{"balance_loss": 0.0159, "init_std_router": 0.00739, "lr_router": 0.00287, "norm": "rmsnorm"}
Below are experts of layer 2 (counted from 0) of a mixture-of-experts language model. Rows are named router (the router's row for the expert), up (a neuron's input weights, with its number) and show model dimensions 0-127. Each number is 128 + 24 x the weight over its row's rms, rounded and kept within 0 to 255. Numbers have three digits each.
Before each expert's rows: "mostly gets" lists some tokens that are sent to it at least half of the time. This comes from a sample of Wikipedia text that the model never trained on.

# expert 3
mostly gets: "Party ", "film ", "Personal ", "League ", "War ", "School "
router:130149107126129091067109088089113099136135138129188176120169132134159121124160146084115112131133139119164141170135126119108102112105144125163140123115115124117127133148165089131057171161129174112149129157114135151110134149145090107138113115146111101093115145144094124180113118120142081126176120100130134112153102133139111110115168107100131162139138120136155134114079126124129130110117
up0:124115117099139078124112126131120116134136093118121139152141118125109166169128118151151168115159099149177144112129131173085136117121122126143110141121133139110118155105124163158144198115114081143101122129139080119155141105081109135136159105141133127115110094134110163146152123102112123143104089152115131138127116113084171152148090140138141187155140151098146163162151129121126101186161
up1:089128105135120099120098097132126117152145111115155137145126132133121192125123147136118116151136153072091142154139109100110132095116131132125119170145179172171102111118111140125132168116095103126143122108170153100139152136130123093156074133096122081125151127126165150128140039125129096144144125171120132110105144117134140124113145131117131114111106170121089160132134170141086138103122
up2:088120127132161143112143160134140119097137144112144172115122130131098141120132135127150179120086158111157137136171136103120210122136114130158093143078134138145147134139155168117181109124124131128090168114132090116094138169186133096125135136136178088121145088138157136101137131117120140131086137109136118112121111144067098117118107105128122135160101105137129138110153156157138154116140
up3:133109121108138144155147099112128112139165128141092102155154185115120147139125166134155163120136126097161111146130088127123125068118129113097103135143123132136154111119134154116128109133156075118124124139130107097168124165105146129114152158156177123072115139089085104158134119151167068124144136078105139078094135096136108142079129147126156148119113098113145115107115156146119122105123
up4:074104155148155127120109102162121161174146124129116133160193096143100094099127128147147148124134092112105106115114158147113177110130143157112104131088130113063164138135115103132109133134118106137138144152152166133156108115106117140084096160148119129115136184167131120157146122155140121134106158130080143163110177135112125124164096145101098142141149129129108116143148163141106149117129
up5:104097113138153086122178142131157125147123134120111164135110147129093080139094116145170210133134101159138161119146111166149166148116091140149140104136137144147127147157151137107137130157132138089124078136126123112137112061113102129093181122119120134075145110128164161164106127105149105137091124138094117109136166146119135130127094143166141128146134098135141118100140113118134123141108
up6:124139102111113134130139104141117141152193109178147136160122175128139136149148146076152132157146154120130164122122128114125162147130134157129126136102083116144151164114104123138138128152153111118079152133143129172111103084102132157116148105120143132129073119132191162130174181099151129129071124124139111129147123126103132105139104155076129135127116139150085155102124127104117116172139
up7:100115120128132134126115139099131160149158134097119156096175100058151121118139145134127095167117123112123139125114158124169150116124142118160139133155118110138147147163070100112150086143148123133122103160139138100171074165138165125121127088161087151110127127120143102137109121143175125142152111106143131099136136124133139127123159160136078119151140169059154111106144099120121127087120
up8:115127139127102142114145108143128148113125148100137111073116140111154121127137136115148137133154126129174109124188152130140073157130122177125107104167108128124090146131092097100127142147159149160083106128188093142150142109106115147097151115118124158124142143156096108142139099154160149123099147091057100167127129143135118136084104121105102149129140136086162127133143141155157127149096
up9:127154136135152109108148143181166106099138167139122145108123116073140133113108155140105120084131123124182122193144092128146169121102109120153111149126092157145144109083123064117125131121129116145128134066163105109117144106128112137118145101115107107132128154155099131133112178162152114121079146145114107164139119140131138109115138141096123128145106124131129121139158152188141172153125
up10:137105087124170059107099077113178093119121133170132175099138097126139124148130149121169156088119140123134115155109103114120124112155123147147190149127115131133138146143125109136121142130086098137104116171135108098143141127122114151103095126123144102106120111142118106112170141130126123153077117113079138117080145096137151133090106172103156111132119135176130096143112156124110148122130
up11:143120135144134097175134137129084157153159142076084105103132124101110180124102127116136098116129150114106106134121117096137157126156139105127135122158140111102069162119125150113088145164112120134145119112140118128084121107158124125186101118144158112126090133146140090109159151103183131164118142155122119164159112083095102144127122134104090166150117101152144122167139165128118095142126
up12:069123116133122155126098110111091131174187105153128152133119086108130146152122106106091160128124144104101174144115063108143150125134110117148161149135143136130112108100104156178091113161148126131138105154123159124147131152080090116141129133124139146139144133118117124125121134097119105155075103145113078186136146147156113111143134097144137131120175164143165128134125115090133151147127
up13:095125162158114106162155068112196083092176097127101137098137136139115105118118129137122137122126121129108134127120094168139159135134127132115119163132125120135098113121099140093141146113106137135127159146132125147125133131141133129125145101120068150100095139127097109151149119151122106125107137145108177120113094126119208133125182141100111119084128126092130132098095148096157095138082
up14:118136126105129128135121101131118133130154104112144163130123141106094120133166112120111127143120110088136069152122107103057101109134067132096122139141099127089184165124109124118117177157166118132119127127128156106121151098131133134122153132150146100163096159131163112168132116105101153110093111101156085143166150140100170139122154139095172159108107139155115147101140118157147133097136
up15:132107137159148130133162174151125092108120123130160151137144136068116137150112123094107096104171144103132122148140181115133072134115114150100160133168102144111093131153111126121153147147125138141117136121140166107099130091131107143122144137177143133116107110138142135123156088147155156128087109159120139142136140143090121121108169114095105137096106155174116111116088088133177130159072
up16:146121212114142144116116141080101180116135127100077133141148128103101132121137100125125149087142134113120131113128151070103146099143130148169122126078121155147129126069131129182118092118132112123122149128137162159127128122104164157128125136098107160130156131172085118143132132137119162161108149133116143138138195142152158115118132113136144146086094131092108133144107134114117151119116
up17:117138149150129097150140157136157161105126143111154140121134161094135165096130167140140138138178103087136145118095083142109080078144057105110130136142109124070145112095148147139098147143124119129124124146093140117139128131123107152155128139113141122106085146151137140150130104150122095105069122104110108081130123117110133123174136156131141140175104151146110101095155135094105169141123
up18:148122122174156145172119102128128149154134104121111161139101114136112169170137110117131155135133081136155107090123088106169135103143120118097139091149138136132115146138155101096108145181136116133101152168116093122116104145125141137093154127133101112092143109162100124095127176186119133086125087136171139128098165131133138128151138109117113100103134116140122109141174142166114097142180
up19:100123105121129103160150143145071101118121130137115124136127111135095129129107146141125115138107143124149146168118147060094102113138084151151134141166129140080134156126153114164140146130167148096139149081124096152093118099133125100184107136145126097087092103153093127107124109116138097115119144144121151059142172099103140101167135105150130120147134109100122126162124138149150116115173
up20:116129133092126070093115135162125130117171095110168106179133134104102125104127142105105097150159119129128167158124156078146129124137141141120130118144097139142105154130080158100151098102107121172113111125138139150153128125107132144142119118165116182110130152135070115153154108130153135131116151111075142142129127136136108159111122129110162098128117109066094147153120102105089115179129
up21:103135140144150129176129143125105153121146140118111070114157127151119182114163119119127113145143121124107138143151131131123160133131076137141139116174089102132152073100126134090128166128117135107100167119118130126102126084144152137125118163176118078103118098138111106159138085123140122186126111133132140154156105130166150147114147141155143097176118123099136135120123148077109118186154
up22:126165146124122184122101148179114131130128107105107132121095132141155162118112166091103122099120160127136166102131142154098153108071083170129138138097126139126168076123142133101136119107121147091077178108172100116069085176141133101142125151078135113134126134107161130136125136114124093110105104145129127116147125116127149123136083145139128151153139153120119116149102131114155134118130
up23:087134120122174119135193075137124118137156103128119131120127116119136125111144114120117116136125122124131211130143092078119126144115114149118173161127161132116181122107119070159134145188145156138115143109128085112161128127136121120138139123138129145103117161160110119089165117138119121115133139175171070178147138139130167136123101156088122130124147127129124126103106134115146163131129
up24:121136132153119135149129134106146135155169120084142106132119132143134124138132112104091152100151171151084195110087134132081128121128119166126085110113101122096103119143124146171138144158084137161118159174119109147133157130135120120138113131146156114146097160093151143117164121123087139149114077139084142172134111101114119089096139180147092167118117135110137155135130127118108096111154
up25:107112165132135136123100108117135111116149144151139152114133140138102147134184145132154136148130085169180133151137136106109142120140103127077159113112124163122168171105134132133128156168132073137130128183148125123102149165148167132139143142154136118148172141157118121150160134055147091077164145122136101168157159113116144113084136124089130131112147159146134105128138130137121157135116
up26:113133122135127085118153125167143119139134142131161136129125112066077148139097133141169151142126107098109118141158171144147148101066125127107102132123136111117124140124149162136128132148095164132129141121113146135075117114100134103092118138148127144096116138083149132107130085153138148143114075129122138165166143133112146076143182148070132162143164139153150138142110145117125187122112
up27:084134094154154121106110166164130114131167113108086118123143122121132115098129113091142161061139098124141114123138111138078121160127129131107167114114163124154126125144161105162129082149116114123115122143138118106136104132105148104099080084112112160134137116167110141142136123146120132145103078088139114178135095103146159139147097154121152130089130144092130114132121130067077111151124
up28:089089094123126100120101104177085113133149084154150103162127135073106074141075127123131148128118145143114129125170093135105120102138125117135107130122130147174111143109111175124161151155124135160125147157146133127105142122109109116120109171115110108104116083132151185075157129112090096136160106160112118120100144107125121144111157085132129141139091116103138140092113143125154117125116
up29:096111146117167079115090130136182143105143122117134140122114151147142142117105153133169130114106120091111087146114099081106112081108122127126108125109144123121129178135163094147169149140190127151116094114152136147147083103147064125101127121122114149133141113174139110159127076135136150131116094095107120166119115104105122118125133136083138098124160140119121065112136123139128113137119
up30:119126105114139072133121117149112077144143141150179137139117089082091132162134127166145133132134134107130099135152129076120126160163124163119056170166108154124147110111136143119109106172133134137076105126156120109146111128118087138122141106137121103122131145163075136102108108118115122094126079135114146106119109148108090124153127091128138111110118142135153135176099152150121155166120
up31:166172136136105129124105139151110166100178100134122126112144139124132134114138125157122120130144099136169127152169126108098124116120079124173157130132108123096151158133105119135089147187138143108171194111162142131110146124108133114142136094112130136111121138101103116083116136113126121147137106141151132106134160134116166148069111103118134116166120154103133156162198147111138141163174
up32:111103150134125110122145114143115099091123151144156154103112139130121107084105124128137133127112131118109141116116127095092134156075097109112128117142126133134148121077082138104150144155103121133146098091066119121124135156154127113128091148115128096145110154130090103120173194102128150146123082148174117092103169117153125148105157158136111130136114113081123089122099137121167178159145
up33:085105150134106135077136150122141111161191124095121144148107109110088124154164155113176136135118141112150128136143097120137106170116106113164110135123140135104154150172140134125096067116134183131107141138130143147138106113131114145133140144129120169135166121152111146121201106111069113149137112079100122104103123120156123140088143137121132108109074112152148119135123120105133159128125
up34:083116170121143089086126117157142115159127142135147118117183139149117120147124147155154124133103135126125122150103145166117111095105115161151145157121118134174113108148139146134154117110165105111121121137149130110076112088112126136098166179143125144081108087144113120125115116166115124102090086098133103139108114123125151098074135142141160124088138127140103116167166181110093096116149
up35:119121162141175126151124123118165132150158066120148158124114134094143170192165115142135117104126132108186120114095095105097092153113125150129130169129143141117081153113121149086147099136131090126136168119141142111109130106122139116159107140093138137112148161144140135111145151149171128132113140110104193110153155124138130108106118085071148145132125132110177141106125146113129130136154
up36:157111136108099106073171136165122130135151117128117116163147126149132143146145093131156124177106181151160088135162133083175123122148097074117116127150170123153128122132142126114170136138112141133080099116181155158071132131111133131111121110127107104132120149120126109126130137134135154142096114121122113124089144143094118131075116116093173142163118146129132135112134136163082135096097
up37:116099098097076140106107100112128107143128116132093135167084114110129115093119112082135115137147125153140177135086160117095117113132111075099128136107125172159134165140126158114112133139091124131128101125108067131097110129133131122126152135159126128098103147139075134096150148177173134170109111127107121134119109112175191109109149102144134141152146120144134114168120153132164132139124
up38:104133142098115145106112111152118116137138133113094163127162152128159158153129136134123151098192106089109164153162129113120132111126104126102109108134114146115170177139147126109136150096069070109135131126118140109141116141119120189113107137117116132147147117127100173172134134121130137111137148148136090100110141149168132130092158160135148167103142097102114182120103112119099186109132
up39:108135121131129084116077108123157140033161096114141140128112098133076105112117109157123114105114115180149115138121122105133126135141109132157132123159146165133127138108133121110120109101121142160099104103128134107141147100131103147149126102141072098106150154152100126143172131123110077120152117072107130136136129127130136109116147160070141148154121159132105127191139133164131136125109
up40:091139091163181126116123118160147097149132130117154117133105138136098125135145103102117075135127160092110140108092146133146158119127124143137087146127148186137087176119076098109138143171174184114101152140128095147142104094107121117131114102112089112130133120139102095108190121139119101136111083096145130122132138133129125144146138111160181136141115142166123103155140112142118143121119
up41:124167098078147131087133151136106118131146121154119138164129125131127153147146083166173091132086081129175107118136075115182150116136118103163130115132137147108124113123112104126114168114116124174121135159172160085111142138141089131145145165133121129145107151135094097180138137132145157152104115137125118152147186134097153097105135137132174107105145104147130119136138151121105155133132
up42:124139111120085142202135140106120124180141127140150143111130093148149132126136114121114164119159186122174146106099088099121118129120100142130142123141134122126142155184126114147147154131121091133103123123129107121096154144103155128110115125094186182166096153121149136099148120094163121131098087175107146116112157149110119158130137106158147174157088141124124135098116102121109139140140
up43:115146106097110102110142093089146106100157104126133120162123123101085117144159119120140124133150149136109127167108155140089111130111130145148106138094083102126178180147111172128135140134127129150136133112126132136145162144117113132079153119104118139156144138134100119116159066141177122149136123111171166094120137168097172139130118094146155145153126156110123117122165158062152160112135
up44:134137139122089117125113163079154097134146168138154105136107102110111168093141133100141134123159161184121112152128097115121147128107099155130207160122150105123160138134108181164179154153137150116134129090118148137088068105116106118145149154110102119161129108122135121151142178107146110128146133122118132168138147111116150154146113148146106117151111102143159141132119146136162114094144
up45:123125099112129127124129118140095130077130119114109103132113073140143122138158123109127120127165111098152083132102124120140101093103064159139136112152123124139125154121137119101140155125123084128149064155076168128093115093109112104100130127092105122118135119100130131155148147086074149138121110124113119143116137132118181126099092156110146118139144179124111101124190145141118145100085
up46:114115094120109151148133141179130094121148148123181091085114158137102110094078141144116106128120183154129123134147119149171144111115095157135097109170147175165124153131132134098128108119121110157147173137089090126096107107137140136168121085140126113114132127174110123142139121118111177157135125146137132139125150161108103152121129138130137189134106113138140076124128130184137119132157
up47:105131105147137132144126177133087055126162120113114112097142164114101163121132099117117156132083128161142103162144174114106109115113116118110115148199106094146153148160130113127113088116151146127129094104143136106147162081157127127160126118113164091155110142109139116151100074117127119113118160122128081114126179143158150122130143118147127124124132167129114138120075134128107105129139
up48:122159157164112125141131145154168090095167106115097129145182139141130125122111130127129130125150143130155133140111096093174136093191134153118121101150083130147129151132153128151141120142102149156133173114140122114138121103148110142167110079126157164089113127150096130115127056127204138108147140116105094151119128135124158157115147123129088127148156144118127137160097125123128144097151
up49:122134116138163150138174165115167094133131136145106147182152164080108127140134150114159107087155150156100129147117101164108163088118103109113142084123125111127127129142152169059137120121108126130129137094169109120147168140152153162144141135139116133132108112151119144125133146159149115147138116117161095194100090125116108120147111120104162114159152140143115174112129132113111103104170
up50:124097128079171130122085126110120117160146121094152142130142114104155132137137178121143142117132135136158144136110117092134122138060109123144141113116128129155113096128124124109130122151113145186127132147143094091114143099136132121159141111180115149176181086097087155121160124134172146139157165158145137125118130095141171113136105176139120148120103167108167145109137146136084122146097
up51:112143129159145118120093107158127119133166128161133126128139115133127142117117115158170128119127151120164090148124126116143163155131111126131154131167104143119144110089098108114103103192168128143125149129153141112120116150119164132150159170083188143082105120158135147172138103111132171118131121120117120115146209123133174137105138122135144143138054146094162135104133143112149139141129
up52:111135116068133056097134139139076090144113081113123139123113127116138169108109093145165116093121142185109113121128120122142126130094100176119137104117111122108154136161107152117112093131105099111154158140139163142132121104138142084127167128142123105176132169100149152130126141102138116175128132085147166137099130128151139121154132146143136084130136149150103124132100129106167090130144
up53:086129125141105131114094160132165102141147126130086108162126162101113111107159139144137115081149085159137145151159119097100070101144136138143090088122101130089110164089130157104146156158125139122091168120106144129126128108172113099102111125122127137117122134130113153123127157151118095117072088150142085104077119153126137166121100149116141161127117142121101124121140175105108143145135
up54:092164119142111166122095139084134140140145115123126171112134070114126127174142119133130136126142095152152157148127117103122136107111107147105087093176126087119126117156123136120106153138119119109155165156111111124103126111120135135101150104169150104109132104127083138157135134097123124093119097087104067133116125068130116132106154164089075143169117150146127135127178152144135111130094
up55:120139145176153151080114180134127157111166139084122112120133136109125135155118104095154118123124142120102126152126096109146127193119124127110089144196154165090164124134090127124167142125139098140139127087138092145127092106170135119094167112150121119146104092116115149135073120126123129144089125167141097111149104117116135153122176113122156086132132141122122103133121126136094142096150
up56:094098082116183146133110118103112132162141163105156174110152170098150138136139127169139143116149125137114137137141097116098110131137084128131138108114147124147125138117137130095112134100102145133128136184131129164148108134131145125065109163129137109109144150126140148130130140109165149123138121113195099144094114111092125159174120122131164149078122152079160129132160088091126091118104
up57:125123127146131117145101060152178127137101134123162137129164079126110117153168130083117100141169126124098149139117142117134131084133100168128135134152162144180143127146106091158140100128158146179082142140149183131121127097150136113106150143128135117137125137115170149105135148154112140141134115136113092110127078131165138117065128141127126155146099110160119127132086138155152132161142
up58:135148126156123108174151151076167170078088157089143103120128102106101123132136165136104121135117107110148133130096131131081197135114124108096112098129115130148127122107145132154139118157097100107141113190136137119153149102138128128095131116129095149146129115135088151149122155126125116137119115111070126071126137096129186163106120153131128119092148119107170119122097137107160134114126
up59:078136133138121092151113139154132125126188124119092120136129123101153147086119169148095109150179128108133094153095098143116145137070162155077118134142123113124099122139111115155127116170091181183087131134143140144169089107137139124111120114159125117175121122145145113107155132122155118153127135078131131158126140137150147114120127175130146149108125113127151139138147099107118148165087
up60:130090099102139147120136158115160182131163079132134147106081132129094116121137107109169136127123124128149132182154099104168121102087105139125170121091126104115098145116132190124102098085120130140129126160107162075157139152108154134081111124135120128109096082143116187131139115151132115155109116139125084115085129155105141130138127116099125145116148145122121119155115125125117118111085
up61:082151146135153136101104140129157106109146118157167105172106163075131142113149161127123146109172137121106151152126119146167140145116112157145115113124171084133165167158123118158145195159107143100104168140147144131149180097095105185117169138120132134144145130177115171128119135144138118123147149136130109131133104125139138160124097124171143123132127166131144132101132166147154119130134
up62:091143118096134090179131120095146178111129130106153138084131121104116155122121124123144152118144121120157126147103101167092180170125062127134109138165075111124119160147139114149168115165152113149127114130164120108154121134110137101125131150137110161106161119117168141082109146132115133109147144124090110117139106167128195111144120123117110104174156123135127100129110146099141158150114
up63:067141159136144103104131092184123132136145144112116134166141157120135157151153135147157135113110163106094126132109141101133120095145140151121148121082122120129150153091125120129125102185140160137074126145120091135117133140123118087123115140156114133141116150168107144111092129148140104150102097103154131133100106139173126135103102121073148083149103127088085130150126157094177099127106
up64:121128127128105134124128110161163046099146121164111121122111192096115113102128125149173166095130130150102145142123131092128159128161136139152156136101126167140089108124081152156130107119093116122116104143155133082167127148142124140112116135124124117136093173129127157139125082085094130133124133143138131166105148150141124116120120113166178134141174101100095164136136133085130145136113
up65:092099187133087158144140163116089116139125127149147167102108128087137111123170111185137098153155127096141125116117128116137138128129081113139156107130103093126119154127115101119134136100196122144085149148103134126112138153119132108125146161140119146118102139123117103151119126123100096137135088139144103140105113085101108115112120069068132105138138119101098135118098071127136165133147
up66:148132088136117094135150131105094140148137178125172170131153147126167164128138134172175133138133072171156157153141097099139125093143054133096107098126118118140135102066080051152150108108110108133122143128130113120131118113125107148115126117126124114086134130154141129107130108157119120120126125126119125118144165133122168133169139106122120122136088111151125130116149131132079139116129
up67:161148144125153153188109175172131111137185088151133109135118108124118124168116122114109150083139125148119116081135144109146121137127125121157102175169156119110124142151097114181122109101171104144123108169152132122109097120094137133065132121105114134110122129147104107141139146123111083123090131177124140100117125081144139156141147120131125140149126110106104090081135103153143138101134
up68:091130165138117138136158119122158147161168101131187157138080112117157084132144135155147112116135118149146140122112133083157108108121119115137133106155095198140181134164129130133118098126139124138151122109116140149153146111086129154152134155068142142116112135110090130182116144155147083146134131155119097087113139133133095135112113129126126110149084145165162113147126148110167118149158
up69:119127115099118082146129137140139113120105152108123122117141203118097142122164118168104118126168143134148146129155123164160151126122112140145095164129155143114138140155125125126146085130153148086102144151200150127128096137134139146127128149142100110107156172124089139163105102142151092121084147138149136095139148121081183136149151184140120126102102136120114146181144156142139127148139
up70:099127148113130144128097109116090114146139190161142116154091108088151141129143123118124150133167082113108119138125163159136130127147094133146155111138094122147117105132112109146128086169099124183142127167132123128139109105121153132119113158139133179114151207157081112175095121131155132133118112107119129134108067153154151116139158126127160097118142151117097120130129170151128154102129
up71:088098125118120111145148120138116157108147113140147102171109143122147151159091096088124130153093124092167135141122149131143121186091128109156139151142142113104086142124127156118131106137135134119132161202119147115111121129145132103154108126176166090135130093134112127152149114155168101155123118127115086160093114099138117158130192119131137145094109164115114125108129169134185150123126
up72:148104143083153143084086090112125158155172143142128131130120149085141097187139126122150141124109129126173164154141115090138113155099112142113121080197069108116130122147137144131103086155135122164097119156163134118109159119102125116089104152128083108117143147151090119094120149127132140103118123111135136119123098144115157140098103138099154151142119103141137108125125137147108114101166
up73:115146125123150173138120148144103137132153157145129123123122192071162089091094148124159121129099111144152091116156135096138124112097103111137134127143134155150177160084112152130130107141130122136134149169127120109095122137142126113101151120109133124111090177172099164184137145120083141102102161090101114147163131130132159126131125116151162139115102163106146134123094134119169093152133
up74:110118128131097149104128125124106121162135089115134115132111158132065116101067103136223134105131148117109117157134124146127123148130102134112088144094159085134148125146134111149117114154125106123129140131128128127115139148141151139139201111111136096091124109143093124141153118122130119119114094150113106130136139083098148148142107136073164136129098150168132128105160101127095158182112
up75:103128114140159153101111130107126111136143114117147106102148166099083128129144139098139153130153136101108133152137106110136167113120155105142142067201132093106129153121117138107172116138143111172150127113109126111168152113128147106117133154085118143114130206149102134115087126118157148125107123105135132156095145127153127138153136120101126100104102185140166113154091128097113128178109
up76:111133155112135092101105129135112149166140145116110107139135131100130141085122086105119107151140144116122131129115104111054160106128106105136109083108089167129147128129148121125116095123141104105140159145136164114126104109100125130114146127149141108130104177150046080134146112138165152189109113102080131139106123166118121122112144121117164125116176124104118107133131114101164151092107
up77:109095135151142121156149140142133105151098109144146113093146133101141103149153106127149099132128132159121127156073150124125116123116129157133132139129108152151107149121109177151154154130135080150146160084153143140121132131137102109166115127157080078088138117109134139153158161132123116182105123154110154059125099127113183124101099115117162149175127169170128118143140144158153152124151
up78:152106101127104165121156134091157085128126158162164079135072138103141098114084107125154179098123183132137132114179097134156118144130122130088140121102145113142137133141127126120135114119119111102157134189114137127111117111138113127132130171098084120139121112169095134151143122094121139136092125137124155086094143141126160114107099126179138135120103131105117111181094125153118102110110
up79:129125124109124105125113108166101127159099142148137147103161147122090114124091164144086123158127166107121110136147090175132134125150104124098122143151101133116106120160083097136135119148123089153097172108123078096120098102155148105131136138115137107105176148145141133139183154145166124173079085120116158108112070143130114131131109120148134151098109130127098143137150112139134171166134
up80:121113143120106089109142129107108114094152116126140126119179139093160150107131153102140110125171119108126124138107105128183141096133137155140143096119136109136116157159174133122105097099102137122072157149136168095091160080129153159139117157155085124142110129153107127108132085120137129185106156173129109108106109144138149148129083113166106140104147136098142162126117167136119167098118
up81:103105116093105189147112124133126115131122150126157094160183086083108128106118113120119113154095165115111104118109136070134132150079162174127127143094126137122121108120150119082165121145069124125126144169136135117113109110147154137125109152094137069120118147140123104123121138151095147126163086119140090106147083137111160138116100121169157154159128131111095121111131133131108143145138
up82:121105153126135131107118141097120136150126179120135136132090143113121127137108172094137108153112137127086123153168123116172110113171123154131129144147110178099133099118132087124132149128067126130096111147125126113127128122141156108168105133092099095185129099099102097151120111140128095116133124123128117131085150099101176116159109151080174144144165142089124150164141136185105142141132
up83:122141122105090170157116103097112137112113102130090104126110146090133081123202175156162142106179159101106108115109126115138121133126145151147145104099123141129117156116099096126107117140077111151107095082121121125121122139134092103115151136161054132155120145110113134146131089104118184137145144150109112159132144108101140113112130171149129102110128143123141098145118169136117143138140
up84:117115100140138126159121143076150178136179119105112097125083149152125107139138143134110135123108144131181138141167122099140132145099156151146109086121072131151107115089143094105131154156128075153115121172116110076115118122122126143105128133120114124110127143142111112137155093122096145113064131103103138182113116134135168150118144139163126106159103116130086123131125138135086153112171
up85:111157093146146131113120123119128133132133089189161140118134128088139164112177140140147114141146114080085128151127104146122141127139129139146105146147143211116165123141140121115118164078114103128118167089158098142141107107116092140142115073093143119122094117125081132101113115135109071131103110109114104106124138106105116143192131110136154098129117116109128128135107141127139131170108
up86:140150134112148104121129148180104143123120163126151112111119079140109137136127113091129133126136144092162096106138115149076131081124149136121158127121136144139145116108080119129124129143127086104112142125181138123095128102131112133096133094163070121107151126173130107153180090121097117114118118127113135130107126117163183162099137141089136149111164156088101139143157179132122102081116
up87:086121200099136130077158116110147125114107113135161115128080123135117146136147137156140107100142165113140102120129093091156117121136097094164128146159126107153100146152129149120133145151119093131118169114119138168103098115124164108133119117143134160129143089136127076126116125105173117118105131150111090101061112140126136116153127101134162121138139133173112086133135067106157154135134
up88:099171117110162121187127092176170130131147141121119085109148128170078144120171124126133161123103148144153145097122101113161146149105077137099072081114126138150119162114141136117129125127114124161149136150146165141122134124176160111118103104143117142127124104127124132128129166122139121127095058140151133152149089087141155105114135151119123111139161106128117126137109099165118115147162
up89:102094123119127105155130142098134118136110111139102125151149102101091107089128165136130127161105148108184101081121090137115184137114092113072100140088109109144058162107117121140151124141089093124127123142140106125126140136178107127139113109162099150111141115079080136125135087128130096148136174123132126106139108128138121130097163120151119092121150127145156130136145174105136114129141
up90:089123135130124126127144120119103110087130097063120148130095116130124168142116121145091159143173167128121156148110136131137164115138107105126106110103110085139137146142145135118141136148150155128132079151106079140141103149115095108125164193131140142139126120134080086143158129119139221160135152124116122120132122112108119115123159156169075115111145128150117133160157146132125117126157
up91:107138114097121096157120128128129112119134145151169114167105111075139138086140109086144120111171120116112164157111130089090120117162088120097128115146130134124121167093147134082129164121119167145079114168146142114152151094164113147158099132133162112102115149143104161173108118154139151131163102104095126130155129135083105103145115148132155112131093099083175109140135130124113122125112
up92:099130059148141149106128135174091138129181140116133149141106124156115160164134112147087137112126145099158134112135102126096162106099098155133123133162133143147152156135115103103101129106106148167141121112115126094061161125117113118087130109104118151164084138148102158142104127157135156139125123106068119128095140152108117111108100116141119113143148095116178120135118115086108158130158
up93:097114178070117119160131131129119123172155119147133157158123148118091131122149093171150036105132153106134104090134121121122122120121112133120163173179119158137152100122116133147052125119158134132104142107172116129121090134152141160156169145142128135090133138157109100165115110141096130140107114138149115128138135130094137102137167126143130119126137146108135118137122129124162120161097
up94:139149115158139135129161129162128095165146077088136146136126106078124140133185118098114123122121140132140167182142161134124178085134099123089151186128123120120117129159135130149147161180094089128127160103135123074127124116111109144106085111113092101145147105124132099107139123152123119139083134161145114131140077101133101130124128080139119123145111139110115122121091123097138109138104
up95:138102126196166078099120085174146159113125118124092105131065120140130183122114152140162110130120141124129109131116130101140104098144126107123129126130127090155154145058083125138124146134136104151093138122113122094095126137090130119132108124147140103099138151154108121166108102103139109119127139143172097185122137170123117152111124161118153155153138150114143139111137160141104132120163